Weights of a small mixture-of-experts language model, trained from scratch on English Wikipedia: 64 SwiGLU neurons an expert, 3285 steps.
Below are experts of layer 3 (counted from 0) of a mixture-of-experts language model. Rows are named router (the router's row for the expert) and show model dimensions 0-159. Each number is 50 + 10 x the weight over its row's rms, rounded and kept within 0 to 99.
After each expert's rows: a language model's description of what the expert responds to. This comes from a sample of Wikipedia text that the model never trained on.

# expert 3
router:56 47 42 62 40 43 42 68 50 53 63 42 55 36 22 43 34 27 34 53 52 55 56 50 60 59 47 54 60 31 34 49 69 39 50 48 48 54 49 44 43 52 58 51 63 38 42 54 63 49 53 56 47 47 33 66 44 45 38 16 50 49 50 78 33 53 57 52 64 59 55 55 37 51 46 46 36 41 50 52 49 41 45 45 63 42 64 63 53 56 42 43 55 41 51 47 35 57 55 53 44 71 42 69 45 59 39 47 62 37 56 48 55 49 57 49 62 49 57 40 49 52 44 46 56 64 56 51 50 73 49 64 52 39 32 49 66 54 51 55 64 57 55 52 53 52 55 43 61 54 33 37 56 52 37 44 34 44 65 38
What it handles: Commas and clause-linking words such as and, but, which, or, plus plural -s endings like polls, in running prose.

# expert 13
router:52 51 56 65 40 53 44 60 52 61 56 30 64 43 41 62 48 37 38 62 47 53 66 58 46 43 55 50 67 55 44 46 56 57 57 64 44 41 35 49 49 43 52 45 44 49 37 52 44 57 60 52 56 51 53 37 33 54 28 35 73 67 62 71 52 63 38 44 62 48 57 48 41 56 38 43 70 62 31 47 54 39 35 45 62 51 51 58 33 46 40 37 57 45 57 57 45 51 65 36 36 73 59 46 60 50 45 71 47 53 60 45 68 42 45 41 31 53 41 46 54 48 53 67 52 44 38 60 52 69 51 52 56 69 54 37 56 42 62 44 63 51 64 56 47 48 67 37 47 49 41 46 33 56 38 40 48 52 55 55
What it handles: Word-final suffixes like -ation, -ions, -ated, -ved, plus common nouns such as area, population, station, building, government.

# expert 28
router:55 50 50 51 41 55 50 55 59 69 56 44 59 39 13 54 40 23 42 55 56 44 57 33 63 63 44 44 59 45 42 54 45 51 48 53 44 54 58 41 43 42 61 52 56 43 56 55 38 45 77 45 49 41 47 39 46 51 45 32 49 58 54 62 54 67 62 56 52 51 60 45 38 52 33 57 62 55 58 48 42 50 45 53 58 65 47 38 49 56 39 36 60 54 62 59 52 41 50 62 42 62 62 46 65 49 43 44 45 57 59 78 45 59 43 49 57 41 51 63 49 56 37 61 46 53 66 35 55 51 36 45 45 50 48 50 57 38 72 43 45 48 42 23 55 24 59 40 49 53 40 31 48 44 42 59 46 66 41 63
What it handles: Function words of, in, the, by, at, on, from in running prose, e.g. "north of", "As of 2011", "devastated by".

# expert 29
router:56 61 53 68 55 59 39 56 50 48 62 41 57 48 17 62 54 20 57 49 54 50 71 51 62 47 55 42 60 32 43 55 62 56 38 57 61 51 37 45 64 49 60 65 42 36 51 46 59 50 53 63 39 62 35 42 56 57 47 44 60 51 58 49 35 63 52 35 57 45 52 37 37 40 44 54 47 45 47 63 51 49 32 36 76 56 57 40 46 67 34 54 54 55 52 57 31 58 61 48 35 73 47 44 40 62 52 57 54 49 49 54 58 42 60 60 55 47 49 70 35 44 64 50 44 41 58 39 37 56 57 68 38 47 48 47 48 60 60 46 52 45 59 42 56 56 59 57 41 60 49 50 54 44 33 56 53 39 36 39
What it handles: Pipes after numbers or names inside table rows, plus coordinate symbols and colons, such as 400 metres |, °N, Time:.

# expert 42
router:57 55 37 54 64 59 37 56 42 48 62 40 77 43 19 51 70 32 54 63 61 41 52 43 65 52 59 47 62 37 39 48 56 36 45 57 58 56 60 61 57 50 52 49 68 37 54 35 48 53 48 53 60 43 52 43 61 38 41 28 65 52 48 72 35 49 62 47 50 49 58 48 60 44 46 54 46 36 60 46 53 58 53 58 59 48 47 62 59 43 63 37 45 33 54 56 51 59 56 63 28 61 51 45 46 64 57 41 50 52 51 46 59 52 55 45 47 60 45 55 57 57 45 53 55 58 57 48 51 41 36 78 51 56 37 37 50 54 60 55 50 62 53 31 66 42 57 32 61 47 55 34 65 46 30 62 44 43 46 43
What it handles: Sentence-ending periods, abbreviation dots (v. in case names, N. initials) and capital letters beginning a word after a space.

# expert 0
router:68 54 54 57 53 67 32 55 44 63 61 39 63 51 31 53 47 37 54 49 49 55 65 38 67 51 54 49 59 45 42 59 45 33 51 60 54 43 55 60 46 44 59 38 48 46 46 60 45 48 52 31 54 43 37 50 28 61 28 42 57 55 43 52 46 59 58 48 49 36 51 59 46 42 49 56 52 59 59 37 39 32 50 63 45 55 37 56 41 57 56 28 56 44 49 57 32 46 60 35 54 71 85 71 45 51 47 60 43 47 74 57 43 45 45 46 56 53 39 26 50 46 51 55 56 47 50 42 49 37 52 54 29 51 49 50 60 51 70 57 51 41 59 46 53 49 52 50 52 46 36 53 69 28 35 57 44 50 43 45
What it handles: Standalone space tokens just before a number, date or foreign-script word, as in 1st, 2nd; born in 1973; coordinates 14.81.

# expert 27
router:59 59 38 54 50 53 54 54 50 61 56 41 52 43 32 57 46 24 49 59 50 45 63 33 52 38 42 59 52 42 29 54 45 52 43 50 44 49 48 48 57 39 43 50 53 41 58 35 44 48 71 47 43 40 36 42 53 40 60 40 52 56 60 57 56 56 58 56 53 60 66 51 44 31 32 60 52 58 54 41 33 41 56 62 57 60 49 46 51 43 46 25 71 37 54 56 41 42 50 46 52 70 63 54 38 64 27 45 43 33 51 60 63 49 42 50 46 44 35 55 53 55 48 64 53 42 62 40 59 62 37 52 44 47 27 58 46 47 73 51 35 48 46 36 52 40 62 50 40 42 38 30 57 56 31 50 38 64 42 63
What it handles: Mostly of after nouns like plot, list, lot, version, plus by and from in credits, and -ant/-ent/-ers suffixes.

# expert 9
router:59 50 38 70 57 53 33 43 70 55 48 47 44 41 30 55 54 43 43 48 40 44 59 48 48 58 51 53 57 47 40 57 62 42 54 46 48 55 70 45 64 49 58 55 65 33 61 60 59 50 75 62 51 63 28 62 61 48 33 21 55 66 49 61 42 58 57 45 39 42 63 57 57 62 64 54 52 36 38 63 52 51 45 33 61 46 58 62 38 57 56 47 62 50 50 40 34 52 62 51 54 62 57 46 59 53 49 48 52 40 53 48 46 54 48 33 53 44 43 36 41 63 65 57 47 50 52 31 40 55 56 54 47 66 42 57 59 30 56 60 35 50 47 42 61 31 50 41 57 49 47 55 52 46 25 44 30 53 47 42
What it handles: Short opening or middle word pieces of rare or split words, like Che-f, hyp-n-otism, Hur-ric-ane, and non-Latin script characters.

# expert 59
router:66 56 28 82 51 56 34 59 54 54 55 59 72 48 41 63 49 41 37 63 43 53 61 42 34 37 40 55 55 45 31 61 43 48 39 47 57 44 37 54 59 66 37 49 42 52 48 43 43 46 41 64 48 38 41 63 43 53 41 50 63 56 61 49 54 57 44 51 51 57 61 47 65 55 44 57 59 50 53 40 59 40 35 52 62 54 40 47 50 54 43 57 47 44 46 58 38 44 44 35 45 69 56 55 63 45 45 53 34 72 66 43 62 59 64 56 55 56 39 41 44 41 52 66 43 38 54 50 44 57 38 52 56 41 45 46 73 51 72 45 49 33 33 47 40 47 59 46 39 50 31 49 56 39 33 51 49 72 47 57
What it handles: Late or closing pieces of longer words, adjective and noun endings, such as reinst-ate, Legend-ary, Colon-el, im-per-ial.

# expert 60
router:48 62 52 46 57 71 50 74 53 52 60 35 75 49 31 57 42 37 58 59 32 59 84 44 52 53 41 62 68 42 41 61 42 56 57 63 58 43 57 52 41 66 51 44 37 49 45 55 44 38 59 49 55 45 33 64 33 48 50 47 66 49 44 67 50 70 42 45 46 30 60 47 59 36 45 62 63 42 40 51 54 45 41 55 47 46 50 42 49 60 60 42 56 52 62 64 41 42 53 51 48 69 67 55 54 58 51 40 30 44 51 53 43 65 49 48 45 53 60 40 44 62 45 48 57 54 38 29 61 42 48 60 44 53 36 52 59 53 64 58 55 50 59 49 55 40 45 45 52 39 58 52 73 50 47 52 34 48 62 54
What it handles: Leading digits of years, scores and counts after a space or parenthesis, as in 2018, 2024, 185 days.

# expert 48
router:53 68 41 63 54 62 55 51 40 54 67 44 59 56 32 61 44 36 52 58 45 48 80 41 46 39 41 38 67 49 46 62 44 39 71 69 37 54 38 40 56 57 41 53 45 34 42 44 51 38 54 48 50 35 44 52 43 36 34 41 55 48 53 55 54 71 43 40 47 59 59 65 41 46 46 53 57 60 26 59 61 37 39 28 49 45 61 50 56 54 62 45 61 51 53 46 37 39 52 52 53 95 60 55 59 43 58 46 55 50 48 52 46 53 41 51 33 58 53 51 45 54 47 55 53 41 57 43 48 50 35 59 37 46 46 40 48 60 55 52 38 44 45 50 53 45 58 49 51 35 53 41 47 30 34 60 44 55 63 54
What it handles: Table-row opening pipes after a line break, = heading marks, and inner digits of years and numbers in election and results tables.

# expert 10
router:50 63 57 59 41 47 45 60 47 44 54 36 49 47 37 68 69 39 42 72 44 64 84 51 63 59 39 64 67 45 43 44 44 50 55 68 47 44 37 48 50 56 53 50 39 43 28 41 47 32 58 45 45 44 41 49 50 55 50 37 57 61 61 57 45 47 34 34 58 52 44 45 41 43 44 56 66 64 55 40 61 53 34 42 63 43 45 53 32 57 61 65 59 51 46 49 35 47 78 50 37 71 60 44 64 49 53 56 50 48 40 50 65 54 46 43 51 55 53 48 40 44 65 52 74 51 52 38 46 53 45 60 47 50 32 38 61 42 71 52 50 35 58 46 46 50 45 53 45 38 45 40 59 45 36 45 43 46 56 53
What it handles: Capitalized words opening infobox fields, table headers and section titles, such as Team information, Total, Date, Playing career, Charts.

# expert 52
router:58 54 39 65 60 50 31 55 50 51 59 48 52 52 34 49 39 40 42 58 44 51 69 41 39 48 49 41 64 49 36 56 42 53 48 54 51 44 36 45 66 57 53 57 62 58 39 47 35 48 45 58 28 52 48 52 41 55 43 39 62 53 74 52 55 67 54 45 48 47 53 41 52 43 61 60 51 51 51 42 67 56 31 39 55 42 50 45 42 50 54 48 55 46 55 55 34 58 57 33 43 62 54 55 51 55 49 53 33 72 56 50 45 69 62 61 48 63 42 41 42 61 69 71 38 31 59 50 48 44 53 60 42 44 39 67 66 66 58 35 62 44 45 31 44 38 61 71 44 53 33 38 62 36 28 56 44 63 53 55
What it handles: Early syllables of longer words right after a prefix, such as ind-eb-ted, ad-ol-escent, av-oid, Opp-onent, before endings like -ation.

# expert 22
router:58 70 47 55 61 52 48 50 56 63 70 51 55 32 16 54 57 26 52 52 47 62 52 47 60 52 42 57 49 48 45 55 51 63 39 66 59 47 34 28 67 55 64 60 37 38 55 46 58 47 55 57 44 57 51 53 49 59 55 35 62 46 64 49 40 50 50 46 62 30 51 59 40 45 43 50 58 69 47 49 61 55 34 42 59 32 53 45 42 65 53 56 48 52 62 52 32 52 71 46 37 69 69 72 60 57 43 45 47 41 40 50 53 52 54 55 71 53 38 51 39 47 56 57 38 52 43 53 45 53 63 61 41 51 48 36 61 71 67 61 36 50 52 54 54 56 49 61 48 42 52 46 53 46 33 49 50 41 53 46
What it handles: Colons, hyphens, bullets, dashes, slashes and degree marks in structured lists and infoboxes, e.g. "Phylum:", "- • Total", "UTC+", "1985–1986".

# expert 16
router:40 75 53 55 37 54 47 58 41 61 46 49 51 44 25 54 46 16 48 76 54 48 57 49 53 40 39 62 57 48 47 53 40 34 56 58 40 55 39 56 49 55 59 54 55 53 46 53 56 55 56 55 49 58 44 53 45 49 32 34 75 53 52 53 51 51 37 46 66 49 58 51 41 54 45 37 61 59 39 57 40 56 53 49 42 56 46 66 27 53 51 48 37 47 42 52 54 63 58 34 42 75 53 54 31 47 59 65 51 47 48 40 56 67 47 44 54 42 46 35 42 58 35 81 47 39 37 51 43 64 33 59 50 69 47 53 57 35 71 57 48 54 51 50 56 44 53 46 60 49 38 52 36 52 44 58 49 55 44 46
What it handles: Common nouns after the, a or his, often before of, such as years, life (Early life), game, family, area, season.

# expert 20
router:59 63 49 55 55 44 46 48 53 54 54 48 44 51 20 67 60 29 52 54 49 57 65 49 62 50 48 49 56 41 47 45 58 60 42 71 59 44 38 34 63 44 60 50 52 40 48 42 58 45 65 58 43 42 55 54 51 60 57 35 73 44 52 55 51 53 55 33 67 37 43 51 37 46 49 53 54 66 56 47 65 59 29 35 74 38 59 53 33 59 54 46 51 55 59 62 36 54 68 51 38 81 62 58 64 62 41 44 38 46 36 53 59 57 64 44 60 59 51 60 46 42 51 56 45 49 45 45 49 46 60 60 49 43 47 45 64 64 76 67 39 46 54 47 55 56 54 59 36 34 51 50 54 55 35 50 49 42 49 44
What it handles: Colons, dashes and line breaks after field names in bulleted infobox lists, such as "Phylum:", "Website:", "2008–2011:".

# expert 26
router:54 59 34 65 54 54 42 61 37 69 57 51 52 37 38 57 44 25 54 64 41 43 54 37 45 35 51 52 64 38 36 54 47 51 50 58 46 51 33 62 37 57 42 55 62 43 58 59 52 50 67 43 56 38 36 51 47 29 59 48 40 60 58 62 61 57 41 47 51 41 50 56 37 27 57 58 40 58 43 49 40 43 59 64 57 49 57 58 53 41 55 46 51 34 42 68 45 55 47 49 49 62 68 50 30 64 35 37 45 39 57 48 59 56 49 56 57 45 40 48 52 41 47 79 55 43 51 53 46 61 43 67 53 50 32 57 51 60 80 44 47 48 70 45 46 43 62 38 36 40 49 47 51 51 32 32 44 51 52 52
What it handles: Word-final suffix pieces such as -ist, -ant, -ent, -ing, -ics inside longer words, e.g. "soph-ist-icated", "fin-anc-ing"; also "of".

# expert 49
router:58 46 34 70 57 61 40 53 61 52 53 38 61 33 27 55 54 43 49 50 59 50 68 49 41 55 48 38 50 30 28 70 54 44 50 53 55 63 41 45 42 57 46 39 56 29 34 25 45 51 52 50 57 54 39 57 67 52 41 37 56 42 60 62 47 70 62 48 36 49 66 56 49 47 63 52 56 46 51 46 33 38 40 37 50 59 44 63 38 36 60 42 59 39 38 67 45 36 76 44 47 57 59 45 50 56 45 54 52 50 57 35 37 44 57 46 52 60 34 40 44 42 45 60 50 44 46 48 53 71 60 62 49 42 39 42 62 48 53 53 46 63 62 50 54 40 54 40 53 54 53 44 72 54 40 62 42 53 60 44
What it handles: Early pieces of rare or taxonomic words like "al" in Cynocephalae, single-letter starts such as m, p, c, and the digit 9 in years.

# expert 31
router:43 56 49 73 48 42 49 51 41 61 35 43 71 48 34 66 59 35 34 49 39 36 56 43 52 49 53 54 56 41 55 47 56 26 41 59 55 66 35 53 54 58 65 45 55 46 46 65 33 47 66 36 47 52 44 62 56 47 39 39 55 53 64 46 45 45 33 43 47 57 41 44 45 53 45 63 46 37 29 44 46 50 32 44 58 45 43 40 50 59 66 53 53 41 43 54 48 47 55 51 30 75 62 45 56 54 36 47 58 47 68 54 56 62 38 51 58 49 45 36 46 45 53 66 46 53 46 60 37 60 58 37 53 42 43 42 69 39 75 47 52 49 51 46 46 46 81 41 48 34 53 41 42 37 41 43 57 43 41 41
What it handles: Second words or final pieces of country, state and institution names, like States after United, Carolina, York, and the ending of Ecuador.

# expert 30
router:52 61 43 65 47 48 39 50 62 60 66 49 69 43 34 69 61 32 54 46 52 41 51 29 45 53 41 42 53 39 40 62 68 46 43 45 64 64 33 28 51 61 44 44 54 54 46 62 42 48 53 44 57 67 46 57 44 47 46 47 39 50 70 50 37 47 41 53 40 36 73 35 40 48 42 56 35 46 36 54 57 57 44 41 54 50 32 41 39 66 59 35 72 50 49 42 34 31 61 47 42 64 60 51 40 58 46 54 66 62 74 54 52 50 54 62 57 47 50 42 41 49 49 48 40 38 51 40 36 46 51 53 43 56 43 38 61 55 69 47 54 66 62 40 65 47 65 54 46 35 59 44 53 44 43 55 44 42 51 56
What it handles: Opening parentheses after country names in chart tables, closing quotes after titles, and final pieces of place names like Malawi, Bangladesh.

# expert 51
router:40 61 57 55 35 61 45 65 43 61 48 41 60 57 22 65 48 36 53 60 65 57 57 33 61 45 35 46 65 39 53 61 47 43 49 48 45 51 36 56 55 45 31 57 66 44 37 59 39 47 57 60 55 53 48 58 26 56 37 25 61 65 47 71 46 61 51 40 51 57 46 45 45 59 63 40 38 61 39 65 54 62 53 48 59 47 36 53 44 48 50 21 42 56 59 50 40 37 55 51 52 58 49 39 43 48 50 43 37 38 74 50 55 53 55 40 50 53 59 66 49 67 49 67 47 41 49 41 56 47 52 59 42 38 31 49 48 47 48 53 45 50 57 55 48 35 38 43 47 37 36 50 66 48 38 65 46 38 47 47
What it handles: Clause-opening words after punctuation, such as however, although, that, which, when, then, he, The, in narrative prose.

# expert 6
router:50 47 39 81 56 45 23 45 66 58 51 42 48 37 38 59 45 35 41 49 38 58 53 50 47 46 49 50 61 34 52 48 54 36 49 43 57 60 64 42 51 59 50 44 58 34 59 53 52 37 67 57 55 56 25 62 50 49 33 20 49 62 52 55 45 45 57 47 41 39 56 58 46 54 62 51 54 51 28 67 56 45 45 47 59 52 61 64 44 60 35 46 71 42 46 59 38 39 43 53 62 63 53 47 61 36 52 52 49 34 51 67 37 59 43 39 43 48 39 26 44 56 62 58 43 50 46 39 41 51 43 48 49 44 40 53 47 47 67 62 44 53 46 48 66 40 47 27 45 40 51 56 46 39 35 52 40 52 44 53
What it handles: Fragments inside names and words, mostly plural or possessive s and apostrophes, as in Hauts-de-France, Children's, levels.

# expert 24
router:57 42 48 59 55 52 40 67 67 68 58 65 54 20 22 46 52 37 60 62 44 43 55 41 52 45 43 60 47 31 48 70 39 40 47 47 39 49 50 62 43 56 57 39 40 43 72 53 49 46 62 54 56 43 47 37 61 50 44 35 65 47 52 51 51 57 57 52 69 45 64 53 56 44 38 48 58 64 44 33 34 52 44 59 38 51 38 42 45 48 47 27 66 53 44 60 38 41 57 45 44 61 58 40 43 48 39 52 53 42 51 60 69 57 47 55 57 38 35 53 49 53 43 70 53 54 61 46 60 46 54 50 51 45 43 46 53 61 63 33 40 44 69 61 43 38 60 48 48 45 48 30 42 51 44 34 27 51 49 57
What it handles: The word of inside institution names (Gallery of Modern Art), plus hyphens, in, during, and suffixes -ist, -ism, -ing.

# expert 5
router:55 46 49 79 63 50 24 41 69 59 48 48 47 40 33 65 58 40 40 50 33 54 53 49 46 44 47 51 54 40 51 57 51 44 52 41 44 58 70 49 66 57 58 47 59 37 54 52 53 38 70 63 59 62 30 57 56 50 32 33 51 60 57 49 50 62 52 48 33 38 57 58 59 63 71 50 59 45 34 68 61 41 43 37 61 55 47 63 44 51 44 45 60 44 43 45 37 52 51 45 59 63 58 37 58 44 52 55 44 50 61 52 40 57 46 39 51 37 40 41 37 52 58 62 36 40 50 29 39 47 50 55 57 53 45 59 48 38 66 54 37 53 47 51 56 28 51 42 48 41 54 61 47 39 26 46 32 62 38 50
What it handles: Inner and final letter pieces of foreign-language personal and place names, often in lists or tables, such as Hü-n-emeier, Hur-st, Risø-r.

# expert 53
router:58 60 37 63 59 54 29 64 62 50 66 33 49 50 40 54 49 42 49 55 51 58 58 49 57 46 37 49 76 46 39 45 39 57 58 49 42 59 47 46 59 58 54 52 59 55 42 43 36 49 49 51 27 53 47 48 59 60 32 38 58 63 72 51 46 59 69 40 41 49 49 37 59 52 59 52 43 46 51 47 61 62 31 34 49 40 49 54 50 53 65 45 54 60 43 48 32 50 56 48 49 65 55 55 58 57 56 48 32 68 60 53 53 66 51 52 46 57 54 45 38 65 67 75 39 34 44 41 53 52 59 61 41 42 38 59 57 68 62 46 70 56 50 37 38 33 53 71 53 57 37 42 55 42 37 56 55 67 48 55
What it handles: Short pieces early in words and names, often verb stems before -ing or -ed, such as d-ev-eloping, re-le-ase, G-et.

# expert 41
router:69 49 42 67 41 55 49 53 53 49 51 22 48 49 28 54 53 35 52 58 37 48 80 50 53 52 62 47 57 46 54 70 57 47 69 55 46 55 40 46 53 50 46 45 46 37 48 39 48 49 53 45 60 26 39 66 58 36 34 44 58 53 71 52 41 57 40 34 48 41 61 40 42 50 58 50 31 62 43 61 53 42 43 34 55 57 41 32 46 34 56 40 63 64 60 52 29 48 56 51 46 75 64 43 51 51 48 47 53 54 61 57 56 53 46 57 60 43 45 51 47 49 52 57 53 31 49 55 43 55 30 59 39 56 40 54 41 46 54 39 47 53 54 38 66 40 59 55 60 26 48 32 48 39 49 49 46 47 61 59
What it handles: Pipes opening new table rows, line breaks before list items, and == heading markers in sports, election and infobox text.

# expert 12
router:64 40 57 60 42 63 53 61 67 60 59 36 61 44 40 61 57 22 43 51 47 62 60 54 37 36 51 56 52 46 49 58 44 41 42 53 54 44 44 62 58 48 37 49 58 43 35 53 42 54 55 41 59 44 54 53 40 42 37 34 53 71 63 62 49 52 51 61 49 47 47 55 41 48 55 32 70 49 28 45 42 52 38 50 62 46 45 56 40 41 53 31 54 46 40 43 44 31 67 60 36 78 68 56 42 58 39 66 42 59 61 48 56 41 61 35 41 46 62 45 46 41 49 66 41 28 42 50 46 64 50 54 53 58 49 51 42 50 77 48 63 55 46 42 57 57 47 45 42 45 38 52 46 46 47 50 32 62 38 62
What it handles: Latinate suffix pieces that end a word after a stem fragment, such as install-ment, compris-es, cont-ain, bever-ages.

# expert 15
router:43 65 56 52 40 51 49 53 52 67 59 30 33 64 35 57 52 34 48 59 40 62 76 50 55 45 55 57 63 54 52 47 53 49 43 58 47 50 39 47 59 40 41 54 44 45 23 53 57 40 69 44 55 40 34 53 33 56 48 42 68 60 65 44 52 51 47 39 68 54 43 48 38 70 58 51 62 51 42 38 57 57 37 36 59 45 44 51 22 46 52 38 53 57 44 50 41 41 57 37 32 83 66 47 46 55 48 50 51 50 44 30 60 49 56 37 42 54 57 52 54 50 59 65 43 37 49 47 48 61 40 49 55 61 38 41 54 43 74 59 49 43 39 45 56 67 53 55 48 47 45 50 47 46 39 46 38 58 53 53
What it handles: Field labels and headings in infoboxes and structured entries, such as Information, Personal information, Scientific classification, Born, Preceded by.

# expert 45
router:58 54 23 59 46 70 46 51 60 78 61 38 52 40 24 50 47 29 48 57 41 56 49 47 63 49 50 48 59 51 60 66 53 45 51 48 49 51 46 43 54 43 49 51 45 59 37 53 56 41 54 43 64 40 52 58 43 51 34 33 66 54 68 46 54 48 38 52 43 33 53 44 39 49 40 49 42 73 39 55 47 28 31 42 61 41 44 60 50 43 57 34 47 77 60 58 35 43 47 49 49 68 53 49 46 50 46 48 49 43 41 59 64 61 44 40 63 54 60 54 48 64 58 53 42 55 39 47 32 49 44 53 42 54 54 54 48 44 57 51 50 44 48 56 59 30 57 69 48 29 28 50 53 42 51 58 44 46 68 63
What it handles: Line breaks, table pipes, list dashes and == heading markers at section and table boundaries, plus section-opening words like The, In.

# expert 40
router:56 36 45 67 62 55 44 55 51 49 58 50 55 46 27 53 42 35 43 43 54 43 70 52 47 44 47 51 49 27 34 56 56 33 50 58 44 57 49 34 49 67 34 42 53 41 46 33 43 45 54 43 43 51 36 66 56 44 46 29 59 55 60 58 53 60 52 52 42 53 68 56 49 31 63 66 54 47 53 50 38 41 41 39 56 52 21 59 39 44 57 48 58 44 48 51 45 26 69 34 45 58 64 43 59 56 42 64 42 54 51 34 57 47 41 58 65 44 37 42 46 45 58 49 54 39 51 52 57 59 64 60 49 44 35 36 55 51 66 48 44 63 67 48 54 37 65 40 50 42 47 36 59 52 32 64 36 44 49 37
What it handles: Short pieces inside words and names, often -al after consonant clusters or starting consonants, e.g. Macapag-al, pap-al, Peng-u-ins, ch-annel.

# expert 63
router:40 53 43 53 62 44 39 42 62 48 49 50 54 39 30 54 54 38 50 63 57 52 63 58 54 50 53 57 47 33 39 47 45 40 38 47 41 66 47 64 42 65 44 59 57 55 47 50 53 34 60 40 41 60 51 57 49 54 35 40 52 64 58 65 58 70 53 57 48 37 51 54 50 46 52 52 41 39 48 39 41 23 45 46 71 69 47 44 54 48 52 51 44 63 53 31 34 33 68 57 46 67 62 44 34 63 65 33 47 40 61 57 58 72 38 42 58 66 31 65 57 51 58 55 50 46 45 61 54 62 59 61 47 55 37 54 53 54 75 57 56 37 69 45 55 54 61 57 60 48 45 46 49 41 30 54 46 44 55 56
What it handles: Later pieces completing a split common word or name, such as gram-mar, sk-ill, fir-m, Alber-ta, Ann-ie.

# expert 57
router:44 51 50 55 51 55 39 55 59 64 60 47 49 38 40 46 63 20 41 63 46 59 65 53 55 39 44 56 52 26 58 66 47 41 50 56 47 62 42 47 51 65 54 54 41 45 52 42 49 55 62 37 60 63 22 46 31 37 38 38 58 57 52 69 37 60 44 50 43 49 39 39 44 66 51 43 48 45 62 53 56 53 44 34 71 59 41 70 52 51 44 38 65 48 48 56 39 51 61 43 39 58 67 50 45 44 46 51 62 50 56 54 49 46 52 51 57 57 30 36 42 67 40 67 41 49 53 46 54 41 41 68 37 37 37 53 60 50 62 43 55 60 58 53 60 55 55 59 32 32 46 43 38 51 37 46 27 48 43 47
What it handles: Individual digits and en dashes inside years, coordinates, vote counts, service numbers and table figures, such as 1945–1949, 54.809.

# expert 47
router:51 49 44 76 55 53 38 58 59 68 47 40 54 57 29 52 48 23 51 56 47 64 64 35 55 48 56 53 56 34 46 62 50 38 40 57 63 66 48 61 43 65 48 52 36 45 44 39 52 45 64 51 50 61 47 45 40 52 35 42 49 53 68 60 40 75 27 43 39 53 41 43 38 52 46 44 58 50 48 57 43 41 44 48 44 40 46 55 45 42 36 44 68 45 39 56 46 52 52 43 32 82 65 42 39 59 51 53 60 63 53 30 51 56 50 44 39 48 36 48 48 74 42 65 56 44 59 47 52 59 49 38 43 49 45 62 72 51 57 64 47 50 43 40 47 59 61 45 40 41 46 61 58 51 45 59 43 47 60 56
What it handles: Digits inside years and dates, especially the third digit, such as 19-9-7, 1-8-41, 2-0-08.

# expert 43
router:49 62 31 51 51 59 44 49 61 67 60 31 46 43 22 57 53 40 39 63 41 64 60 48 68 45 53 52 62 47 67 70 53 53 50 55 53 44 43 48 54 43 46 58 48 51 35 51 56 33 57 46 66 45 51 48 53 52 22 36 57 55 57 51 56 55 43 50 50 28 58 41 41 55 43 57 49 64 36 53 42 30 25 46 67 57 47 53 44 46 60 32 50 71 64 56 33 43 54 52 46 66 53 48 44 54 42 57 46 38 40 53 63 51 46 42 58 49 54 45 45 54 61 58 54 54 41 52 33 50 45 53 43 50 48 48 54 50 56 60 49 45 49 50 53 31 43 67 56 24 28 54 56 43 57 63 41 43 62 73
What it handles: Line breaks, list dashes, table pipes and "==" heading markers at line starts, plus first words like The and In after them.

# expert 58
router:43 50 47 51 49 61 48 54 58 68 67 53 56 38 40 50 61 26 43 56 40 72 72 58 64 39 41 54 55 28 56 71 39 32 46 53 48 62 34 48 52 59 55 64 39 50 53 40 51 52 69 42 54 66 24 53 37 42 47 39 56 44 56 66 43 66 50 57 45 49 40 32 50 57 39 44 55 55 55 53 50 43 50 49 67 50 45 69 51 52 48 47 58 50 47 53 42 45 66 39 43 55 65 43 58 48 40 51 60 46 59 52 41 48 54 45 56 59 48 30 54 73 38 65 42 54 53 42 56 43 45 68 39 39 42 39 53 65 60 49 59 57 57 52 61 56 60 57 39 40 47 44 36 57 37 45 24 51 43 47
What it handles: En dashes and digits in sports scores, records, percentage ranges and table numbers, e.g. 16–0, 7–3, 60–70%, born in 1971.

# expert 44
router:52 57 28 61 37 55 47 59 45 61 69 24 53 46 24 42 63 38 39 63 35 63 65 46 54 53 55 40 63 51 60 63 59 45 51 53 57 48 43 43 48 45 43 50 53 50 42 42 60 48 61 48 59 50 47 51 51 51 35 32 61 60 61 50 52 52 41 48 47 37 66 34 42 48 41 61 39 66 40 52 50 21 31 47 57 48 54 45 42 52 59 37 51 69 55 53 28 52 45 46 45 74 52 32 48 49 51 51 49 44 48 50 64 58 45 49 55 61 55 43 49 47 53 62 45 54 36 53 26 46 34 49 37 56 45 54 46 40 60 50 43 47 51 42 56 25 46 66 54 40 32 65 45 43 50 57 39 43 60 65
What it handles: Line breaks, heading markers (==, ===), table pipes and separator rows, and sentence starts like "The", "In".

# expert 19
router:52 48 45 55 42 49 46 50 48 57 53 36 74 48 31 62 52 32 50 74 52 52 60 37 69 56 61 73 74 28 49 42 39 44 37 65 48 51 46 49 38 59 41 59 52 59 54 61 35 30 49 38 50 52 45 64 47 34 50 36 64 57 54 56 57 47 43 44 56 64 30 42 55 38 32 56 54 41 59 56 45 56 43 49 54 49 45 57 34 49 57 44 49 62 44 54 32 54 60 52 26 64 56 57 36 40 46 49 50 58 49 64 55 59 40 43 51 72 45 47 40 66 59 53 58 50 43 41 44 46 56 52 49 50 53 42 42 27 61 46 47 37 58 35 47 61 44 42 50 42 40 42 73 46 58 38 54 49 47 60
What it handles: First word or piece of titles, proper names and ordinals, often after "the", such as The, First, Second, album, Pro, Le.

# expert 21
router:59 51 48 53 44 59 65 52 49 57 53 43 61 45 21 49 47 28 36 52 46 55 53 33 52 48 51 58 53 49 36 59 39 41 46 53 47 43 52 43 48 48 48 54 54 41 55 52 41 49 64 35 41 46 31 52 45 47 50 34 40 50 59 68 53 59 46 58 43 51 57 47 26 35 45 60 56 44 55 55 39 51 47 71 58 73 45 45 53 53 44 28 61 42 52 49 50 31 46 56 43 61 61 52 42 65 42 59 51 46 39 66 59 49 38 61 54 38 51 55 46 51 39 82 50 51 65 51 57 53 37 59 43 51 39 58 57 50 73 34 47 61 53 33 52 22 53 55 47 39 32 37 63 44 37 48 44 68 39 59
What it handles: Prepositions, especially of, plus the, after nouns or verbs in prose, as in possessed of, advantage of, assigned to the.

# expert 38
router:45 59 36 61 54 50 45 53 42 51 60 52 65 41 33 59 54 34 40 50 54 38 48 35 52 48 45 57 58 30 31 57 56 38 35 61 61 68 49 39 45 48 48 49 48 56 54 67 50 53 65 38 57 60 42 54 48 35 54 41 47 58 65 51 37 52 44 48 42 47 55 46 38 60 31 50 30 46 38 40 49 64 54 44 61 47 38 45 47 74 53 46 58 60 52 56 25 34 48 32 23 68 62 55 37 54 46 44 54 64 61 65 41 53 48 65 69 62 55 49 44 56 52 59 48 43 48 46 45 41 62 58 40 54 39 51 57 64 62 42 41 66 62 45 73 52 54 61 43 33 50 50 44 49 36 57 60 41 53 56
What it handles: Opening and closing parentheses before abbreviations or notes, plus pieces of country and place names like "Azerbai-jan", "Caribbe-an", "York".